Weights of a small mixture-of-experts language model, trained from scratch on English Wikipedia.
Size: 11 layers, width 192, vocabulary 32768.
Training: a variant of Muon for the experts, 307M tokens, 4686 steps.
Below are experts of layer 7 (counted from 0) of a mixture-of-experts language model. Rows are named router (the router's row for the expert) and show model dimensions 0-191. Each number is 128 + 32 x the weight over its row's rms, rounded and kept within 0 to 255. Numbers have three digits each.
Before each expert's rows: "comes after" lists some tokens at least twice as common just before its tokens as in all text. This comes from a sample of Wikipedia text that the model never trained on. Tokens count by the router's weight.

# expert 44
comes after: "-", " =", " •", ":", ")", " Preceded"
router:171180093172133080157111157126123126121135161150167137127123077089187104070143136147192124120120124164087157162155144138130110190131133140169122107129094107114175139128176142092100149096137090046150123129130179089130066076162092141137162131172154123134145124155105103140194162163210133097114127090150092140115107133115149141159105062086108158133134121158136134182086131140125122128156107107131091102168093141159153025084128129144180120205127078148075167172117114160153144156093125124143186133161114188152129133139134119112123136121126095143141091202102079152183145073079062087

# expert 22
comes after: " a", " the", " an", " its", " his", "s"
router:123151085169063141166121160131134159163098161164194191131125058095118087047140094140150089103132207098147165101155122069130127121160083150157120068098077062151134088152153127167107125104077161064078108064172165146125141120146119064160110163133166113129131086139180124189128158132164144155101115112125092111173131145121147162159101110106162145129134129149193110167061106137051131096118130129128086146159090181125142116078150120126145104145090159192114138133128144181174159181074152093126146122195101115144168147125126140133081127151153113129119075137130148107109130105104125127

# expert 32
comes after: ".", ",", " that", " where", " the", " when"
router:139154120174082176122125138133126061105118190141183180162105102092172142101134147128158073120135144110148146119159129087108126136150132121086180078079090109092128109130151188120149193113123156066128120115116124068138121093112124129143080144108186133086179092184143124159125150154159073099143119139178117185116130130139099130063108123091109149086149069132111090148089114149117062134139161166139079110074064209127085109072116169111128133157088098175110134145076112183098132151083102147152138095173140114118134070136117120142106137138125143147116070144070101119183158129114031108

# expert 13
comes after: " \"", " The", "'", "The", "s", " My"
router:199135082179069111132157144110187134118093138153163140098152098110136128064161175121187115159110129075069123141139148123136139143126174150157142133089077086127084112123128163165120180115115150131102127088122175111132081078096110099106077169179162139112125085154132113110082109156186172086125134165123058180150086153090157203102112100122164156075136130144090119152105095166114098151174151159116063142137134181124080109144181090146115088151110155177101116105096080108086172152169194100122151150164112096116144123159090140130112081163158138109079064150103150157140173113133071135

# expert 33
comes after: "1", "2", " ", "3", "4", "0"
router:192147153139067167170123144165144127068099176153178110102138068106125135121092123113176073189163111173119099107140141138133105131120139117172159121138070026105178073102151133092161155115097183116087107161141150071127097103100112105122126186153154136082136095123151120153175190178128135140111113125169120157129118130119146142065136076149144103107128109155158138178098083125100128129122123116164060075135119121108114073083120111142184082180139122166106125126146150139085182172106136082097183139121081151106193170108111138149159134117152103158090082142044135132180118119145095091

# expert 11
comes after: " |", "-", ":", " by", ",", " and"
router:156178106162065138173095123099142103112117147122114127111116070149158112042181162110156084144138176121124109138161109114168114115141164142142158141147111104129089083126153118127166142115095154081187092086100106124174115096108114124132123115168195155094125094137108067102125132172163143142098128139200084117113116155183133186092088167105106116116089131171123148097120107164083090162119169160152141123161130133108118057115162165150094104204120121162083136094105105131098142110108125070152185089156095104092116080141122183078148141149120104134091047161103106167168205103138043097

# expert 0
comes after: "\n", " Country", " Coordinates", " Total", " Kingdom", " zone"
router:137132076176099126118105176183115117129099165102124174091129094106144118087168105129147104147102136126107175115198150136121138139128085148138092118113084065125117142126130141132132137087135135045147095122111171126113105082138106140163114148145147147154132104192177101108103146164158160146109171096111109145153159146124188154150114105133132110090148095176162120196067168174029090080160145163153122175168099102214087078097141138168102135199164103143101167135110049186132092142093132111156138113080131122139154152205130120155095137142175117183151095148123083142138196123159124106

# expert 63
comes after: ".", ",", ":", "4", "3", "6"
router:144142087192085175113105110148137121122138172133137118079117121113133100076105103130187132130113158138103146096144175155167088179082098119139131141095086099138119094120161100144182151124116088119115131117112095118132135076110102064191128123167193156101146050170119117087139178161160128156037099141146094124117104121099171223095141076167134138119158112175157159191079133088101108094133107165185117082143094124122126102090133087154177081133148126157108146135100107125116132126099145118116140091105101073157195092166093168169158134147123078139090085120056153112163130157153054131

# expert 27
comes after: "\n", ")", " Title", " Year", " Date", " Notes"
router:150114129171096155151106145149135196106116191131155120156129086113112074066142055128141078145132153079157155107143146146147071124098131141151104141099135095130167157109093150115147091083130122045111083168124152170179100084088120109112125131140167141064151130161168129196126141108173112123109148112151070088113148140135153150136100089185123108070129111190143137182128149189100153083100106151157089079150078159100114038101141146159156126201116131194102121124113088142115082115133166115167154140202161069150138147157101085126121128167155092155062121093105115136176140130116142108

# expert 50
comes after: " to", " would", " who", " not", " and", " they"
router:149191077133093142146051111138140115138118176138147187156142058096110116053146152171162117143133112156125117092171083111158110123122091118152171130118087097145124099137140203155126149121117073121180117127155179143141101101132076126133097099173180100063150104115116053125089204109188196152108155125097077098165158185133108107070067150155143150137137136114127133190134118134112102118111145200158079123137126164147080098119151148155084121165114116158093126146150135186103181149121197091170150177145153081114119094132114149117133087134129149177097075144112140144153108154109081127

# expert 21
comes after: " of", " in", " and", " List", "See", " from"
router:176112098137103116152146124137166050101121164135164096096169076126163106088142084125144134145107165135112096087162161150109097186111121165117107156092091106159176064098166069096157143108133105039148103137161120115140113060158136151119108108135147143086144103157134125183105160204205136105103173076129121139135136157080083148131089129105142098109155146156148133188106106196111161103157117160146086143157102154082082079067171099119183090146103136167130184161123108163149099108072124103168142109188170131146169143128094103127195117141134100203114100128097095104123141091121111128

# expert 31
comes after: "\n", ",", " World", " However", " Air", " did"
router:119174106174093167137142071156148132114115180156146161138175085126161104081102104107148174108123094141174139100105129126160141164137078122171111089115105062101199183120120136133131187109181143108133089099140124077097115107141092114199084161223160125096179139185180114140116169181139118116101193089163094155112142118150103166168120070112104133038158097164161126162128118125123120158123124120141080097145082160130096064106164152115106115135097157132092158114147145134095136091113137101152157155154105112133185084130171141113068172174148151159117103078113095123178167105116132182

# expert 46
comes after: " is", " as", " with", " in", " was", " for"
router:141109110164087163172059173171132154149133139146159112131101067077139135087151114117174077130134121056138145108192144163123126155120067173186147104077104116140130107163112122142148118077141170087092095097152176137110089115103150139154077126149127112085157076127157103192177182131164095162105157127132082111147126168156109176113086116127126142098154080172179077213102143151121102135163155116153167129126056147103136035111130165151108128194133177176092093124132156159107118108088146130153166133135100111131117101139107113079104126119141078115076070134061110133150171109154147135

# expert 56
comes after: " U", "S", "3", "4", "7", "5"
router:216157098201105131147115134143121159138138165141149103153153079114153116066166110123180113141118137143152107141152089126124125186170137130123110105157095111098161143110100075141125154071136102069084123090131112136177101131154135085162097106203158175078146045191129142158169196182156091162056164135170153150127102132132134179179107099142175121064165106100131110161074130138147128154137166174156061096119102172159094091103146098143138055166137101163102121111152141145149139154107166102156135120125125075112121106194121150129140151171114082129094078105109117171150158091105109107

# expert 42
comes after: "2", " ", "0", " Super", " Pro", " Black"
router:187142100139100130156106150167159142138163170130158090077114072079106138117149158120225114127106145155123120138168140123165111150079142130140149114129152027119116145165147155150176129084137119125127124085125093122102087115095144156149052147135198171060125086168110104144149147168193161050124136124118092167162173191101137156095121137158184144097185098124145112147086104195088120132183134139088094183147144106130088104112164131198102093132139141157073122132157096159122148109120122114152163084153129080113138144125131145109133104135081144132071060114100112155163178138123062124

# expert 18
comes after: " of", " the", " his", " by", " St", "-"
router:139133078191105160175143177156185126141080162087120160084157091150155127089100129145182160167126125153121158123144138144158120161122125189137110151154077108116142124131156125095181141083123153082180114121155087087180125065107123084121178170142174119150137133173134087150095172135145182123093171110142105120122111183177112131105137097127106136100158127143141097169105091176081081162170121143165142044111108181115088093084141123128137077178100101184096187196103121112101125146084166077130134099186137121136101134148109106145101154158088114133099059100079076125170122108088070106

# expert 59
comes after: " ", " (", "-", "–", "==", "==="
router:132174068142107115134100197192158138069121174099155091102166068097144097114148058136153140182147153135124149131108139160182095173104104152161153144091115048091137153151151165119159167100146092090136076071105141092159084127131140060136086193132179149117117061160098109135128144136186128158102117103159075134092115160120149157140160126123141168127173094142166126192059123131105151133166178140136078100111067131131141071093167122160189121158106136162132119132169096132114123119100107146162207094156111111137129181147086151096091134104115136136146094106080134175178159122121119106

# expert 35
comes after: "\n", " in", " \"", "==", " c", " ("
router:152124070212129206151109174150128123150132139146169107136104048087140086075154158178177071147124142115123142103134146099124120154126157115101149130087122092138099137164160140161134141109168164120110089143149125165181076118128171115130054090135169104096158046128136080144127177108189153140108086100136060176111110188150093096110140126172063116109178084132108137183091110129087121086152164165117086139123110125170107085087101128151166148155127160133134088137142113156071095116095109033135140154116121108112109110136144157153097083134147149125121056117116117193154119095089093112

# expert 43
comes after: " S", " H", " K", " Z", " W", " T"
router:172156126115101096141125177127148104106104137106130190126157107169127117031111148138170087132132163128137156109162183135126141132135126128198115091108131120138091095162147151182105145144106098097107123090111148107089150072134125088189145167145167148052141114143111105144151179137209118105110148116174064167150116138182146191173070112166177155121137127120127115138131115095097131096145159139147108108174108171110100036062168185121140131188150115189152148157190100187130140134144133066105144142140074124112140109162117146148137119205174119127064069136131116171117118150144096101

# expert 30
comes after: " |", ";", " /", " Kitt", " ·", " Pal"
router:155135119159131143130074144134144122111148210144163147078150072088140100087143068094195073102129192106122123077155125099107071141129105122100119111152111048121145128096134168155114129146164136075160115132127138142167135140139132102148120161150118074138147130163111125170129167168223128176138143107109089117165118136103168177115089130133145116094131141150114144149086108118115092072132163144118065102124120136161143065076216147114144145174138111143073148126138174153173149174120149078175127189148075135136197121218142171099076146138141096168130087146083115156161131109114077138

# expert 49
comes after: ",", " well", " and", " He", " but", "),"
router:127144105103101150180125077120163110122150184131138142118145128042139146045143133129174079159126160104116134095170087171142146145117082139141130094112111103092098065168148160135136133090138124077138115095146094108151121125118114128201127127144183068055144095159119126124142188156166123172109129194094154123128130155121126114097081124153125162064140114159099097185097100152110080188145184167171095133093113146145090143065130153160123076173089145165101173110124103138160143101119156076159148185185137089120080104100068177146120146124148119125063079130079076099176120121154100132

# expert 37
comes after: "1", " the", " in", "born", " North", " South"
router:164093117148119173185113155148128126122130176165103115123161128054115147060136151106199155134195117157129132070165153114112102164124107181176137152148124053168095132143178142118155080114118116093182140095138130111217166105080124129136121133164179183101133089170182122150154158183203147101171170116101077176126085181145130159107092088129122155097149083140144131171086126135070141107151126123157074135122117110100132116071165159189140125154147113217107192141114107136108133093092136102128116115145122095115122124169141126091168111131111104141108129095117134165148174122108058086

# expert 47
comes after: "0", "1", "9", "8", "2", "7"
router:141115081181091170134092167168138132136076190106114140108146119095106143035105127128211133143123140126086094084164141160132106167121134154175135144108102043099076114168149114121147092071151171100112144106120143067145103117091146124180124126184142117128145108174083071122102176139171174092062153157099074134134114168130077121080119084180127119084158096202141075185107128094107106145180190162165091136138145163068102112129109130111143085156110146162124172148120111162111138126111117112122124114156119053124100156123093131110157088118122102110124068141165138135125106152120062116

# expert 23
comes after: "0", "7", "5", "3", "6", "4"
router:141159088156091173132087150191151094096088185168158172159130125066182106118079140152154096128139192126142179087169148102113091160129121139157178142089064055104175126090175124120135129138150173088101076111134155128131110099120102092147092091164103173082150070171113083111113136141115135176084165108108100177145100132146139191112081167146138117110167119147147103183059110135104096056146146180157090119112119129143112036069155124148168111170103111112114154119114105099128136115083114097138119131161113107126155119185140148095121116124186084117153108098083093170111109144079091141

# expert 38
comes after: " |", ")", ".", "|---|---|---|---|", " information", "|---|---|---|"
router:169147105142118113119092170169156170102136162085183091092157096103152119083139098126216090126152124125151173070158154128144056120144173143143155132100133033125168137175142118121118156071090112062166089118128178082135128153116108162151123100168160118117118082184160098169124187120167108119086144098113119112124108123118133127152101115123176128092143095140122101229076103163075127125125140149119109111140148133125100031088165159152137064170123127154105137116099093143125086104089179113166093131131111083137106157146111136121137162153143135112070065133073142162127101143133057080

# expert 52
comes after: " as", " was", " the", " to", ",", " is"
router:166181087160105136169123132101104124108094179151149135095174085093136153044143110156141114155153151105176156068140107158145111115139145112137153125131093079146137071179131133153139171121111140074167060084145139115124067152098125111121173132152146129069144107185140119134139189083150210166106118125105072156175110169115136146072101093123145178108125092129141154210036099163121124122094138169167134079159104147093078067108125177100108109169140156154113148146164136153074191154104171134129147125150149089144178090127150134076146117137119127132093135097090098111198104115137092122

# expert 14
comes after: " ", " (", "°", "–", "9", "^{"
router:131190106165113184117095174169174140068154140163156169101125058099175121084140081186197097082140154135124144086127171102115099178151108129139163115122108054133156153140174099164146134147159099120141090086119117105108063096128170091146135157144132152153137096142148095159132155090188139116093132076131090136116100151149175152084106092161132142095106120108069105170066125109147147140126172123119120121085071149148138076083151125126140092178124143134066177184148112157106128153161122146116165131182148118115226115153143180144122058144174116112122105087097088167148132089107099081

# expert 6
comes after: " the", " The", "The", " a", "===", " his"
router:117147118123076123157085125120134112095100144164123134143108057112089086104175110127176056173112147094153143076116174080128122126108140128186119088126146066159127162183102142124136144118146146111162127082115094091123102080105145128115090197119140141107144108162114126115121143129188108119104086108163082158178150159112117155086111112112143088165158114200118133186120069154119092178154214126126095140083128141106111071053106104117140135152120072172132141095093139162121131108132104097112116140207174156159167081150141138158118112163153103105087047096071144113163153060145056127

# expert 60
comes after: " |", "0", ";", "6", "5", "%"
router:154134093148105095112149121164112124078140201152144184062127089081144082085130079182168110133143192177152145067152137153098111108106106144175096101139084078147140127107144148121146139124144086093137157123163119079165092109148149130133103131146138132080119071131128132117130154100146192138108116176113123142134149177138163178173105094139129162098184085167151115180097136125097121131159151137161091145060122154121130088035117115145174075154124115177132162110145141156144108155064141130182140183074145091152143115145080155163144128139134060183177057159071104158176145136089083124

# expert 19
comes after: " of", " in", " for", ".", " to", ","
router:202176075119059112141125160154119155128119140149137136115101080099165109087115128106193136118159150127095150118171136091148100127110099116153148163120102168141124123123133133162161122090109122082097088096127088118117140099124117116123109131160104111068166090149140131134136131149218133132071169110171061167153188125158103175111110132153124145117139087166125095196092131162094086146171132119164076151154102102130089069070133133146120097190074125191063134101089079157109076168098098093186189090167087111130127101142098134137085106132152089152081041119086121136171160140177113124

# expert 45
comes after: "'", " at", " on", " to", " of", " in"
router:192170091119127136147150117173070170106136148154091121125128091052147105097177101072192095114183146136116169074177150133105130159119122204169115136086104146142138174155144150160135126097135137053097076088157126134101108034109149101137167159184139141068131101144118102155138134154155132147090131090159086132177141124137112189146122056155105137111101117168188129193097139108089097117124159128124105131137097158124132090083171175119151086206127151164083134119092099152072112151100132097116178102167116102128120115083125162097100168136173117156123092111077093158186139108122116132

# expert 54
comes after: " the", " a", " The", "The", " this", " its"
router:165121130136160136187095139186138121116149174170113157150143129078152110052122109099176148107105155132142117045169130149156114145160141151176128139144144085163142064164141084141139161144131123022107072092156145113124119118120135096111180174147162087131127113140116087145121192161204121095096111145136066146126091166123151123137143100130141184076188136112117134224086091089114086139133174143198069109093119147120134104084117127123179109136097138169100179146113128182019096125096151134127165093128141122122150110150136132120115165137129099139122114153109122162155122096101066154

# expert 25
comes after: "1", "2", " on", "3", "5", "7"
router:134198091184121134153123156129125084125136157130129122093148085086114139080146114179170084133161166131163066119188195111151133154081132096113119106147111056150080123163121073152137123113134128071130100066092110078126166114108117145117078129142139107083118081157136136103095121181161124127057165148110109174161140141147059153103088127149139161102174083191144076158087167100134083129125104123167055116167064169131131054078160134151157130129143166182091119090137161124082121111126125121115126160126120121121150150110134171148099115171166108121129042177101086148171115135069126151

# expert 17
comes after: " |", "|", " No", ";", " Team", " Apps"
router:167158122180078152172109148143160166097136188170156101159139085103164111079146049109195102082138112099115096150146171158129072146138093096145134113143142080106159118136119164124144129084156124103166108111145136086115104126159105109141112148149171138102151100169121151099159214139136138133127130118159097141121135110131201139137083142159141123142116087131104141166063109144120112123104135113145130128170113189182120030068186140122148098192098166158063108118174134094130063158064126088116147116134132105136186157137138116131091138172142080096111083127112151171148221123135064081

# expert 12
comes after: " was", " were", " is", " and", " he", " be"
router:207193073152121174156114162141116134127118170139146129130162074074143134064120150144205127120175127082139144117165091157123146151121155170099087152121075092150115062123204133173140133084114127095160133105135144159159098117141158114158092151154170124087162102171169103144141151111187172165118163128123123151093073152143151144075130069086160114133129103125157100172115096164161076157097108174159111122117122123139093082123148155136124111187114150148055144148163142180097144131099151059153145156216124099125151081105117129131126156152149081129075065103079099113165084124126087160

# expert 28
comes after: " ", "|", " (", " +", " #", " −"
router:183112058175116137157087107174155135099137170149187105087145093113165130079165118080156086120116148138106155181159138103169092165085123110160149147140115070153144062150171165177137186108079148113206110097160120120134111122138137133170132139147156182119142106159160050154147138127174118143128143120129095143163131110135163164125133124140119155083152118159136149196141098103076091130126151163127091133127042099146104068108192154101130101164113118159089150146107127162144116079147173100135138104137125156102165115162144177110097167171155117136106079158087178154156226113122054091

# expert 57
comes after: ",", " New", " of", " American", " York", " an"
router:148126131176080136151114117128168122130133117119114108119113108086176151063144154094181106152159156174181111123139079133128088182131102153148185100186093049126173074187129129171164149142122114104153092107132095097145120095125117073121101135151128152083118080177143099167132157206141140103036106177170121083155151161105124172143102132136110111167133149158117120185119130171109119157146180103172052145157206140119098090088179132117138101180126121146093175112138097142073136140084081106100159131144154077141183076104144126112142140113169094162110073114079105125143138096110080126

# expert 16
comes after: "–", "1", "2", "0", "3", "5"
router:160173081132085147132128115174153107123131157140115080117131138100150125083135115082135114145052149155139111103159164161214086130106094134214132144127104081136169099080170133138156138096117163098137118104139122117112097074124117074156115114120163150058087116168117124079104151137158128166096140090154143131159129084110141161134127058129122181092188073153161087195062113158142095162130150113170084182121121147105082053117180094108098069142090105132134161143125088110106108117127150082132143092142103108154115117183089170123192122152128092109105092133061103148161131118052104083

# expert 4
comes after: "|", " |", "0", "1", "9", "8"
router:194162082122088168127122149155153100137130177140135146088159065122145082119151098137176125127052144163110148073118109095119103193063075143182164159143127043132141042123119166154103114126117118101129132076148141112130114142140155135141087144174106148100156088105139115112109142167167162153088136116170093152147120108092160161125098133110105142080120106158129132135085063118146046109111142139128062090152080145130127072084200126115161095132121141154116187129144077167113159116132121091109130113135141155149152095162162133113112106190153058150137105159075160151137191132154045087

# expert 3
comes after: "\n", ".", "==", " ==", "===", " ==="
router:188117068168138121117098130122165130112129124115169105119172103067156105103140140169184071099149125125132149087187102130157089128120130174165152182103087041161142169140131108126144159067103196077142085104182088090169159117136121145156127122185138148035157061170120096166174138147209151150080158078125109123123122136139132150114100121125142148102162124170117098193097079117066162149136134154147090139115164140102116032143148125115133056156137125163103145111088085155130099087123169076125137140163127093135121134102123153105123121169150113142068076133098142110146136124140099142

# expert 8
comes after: " was", " is", " and", " were", " be", " are"
router:155196099186110145132099132119115085095105175123166093122104076074132156062083113069175142164103125146163150130139153135132147143174091165159116111094075094154137114168154144128151124135108143136154060160106152128134151130153104085143113127168184084095157095177120104108120206124168192163083166107128093157083141094160153145120078074137145170146106139168164115180065089193055118126073129164149151119151133183146113085106154143159141119157121107188108138138188103116083141093128151110114119122116158081087139120150163130140176104162143125183099083157118130159149164097110047143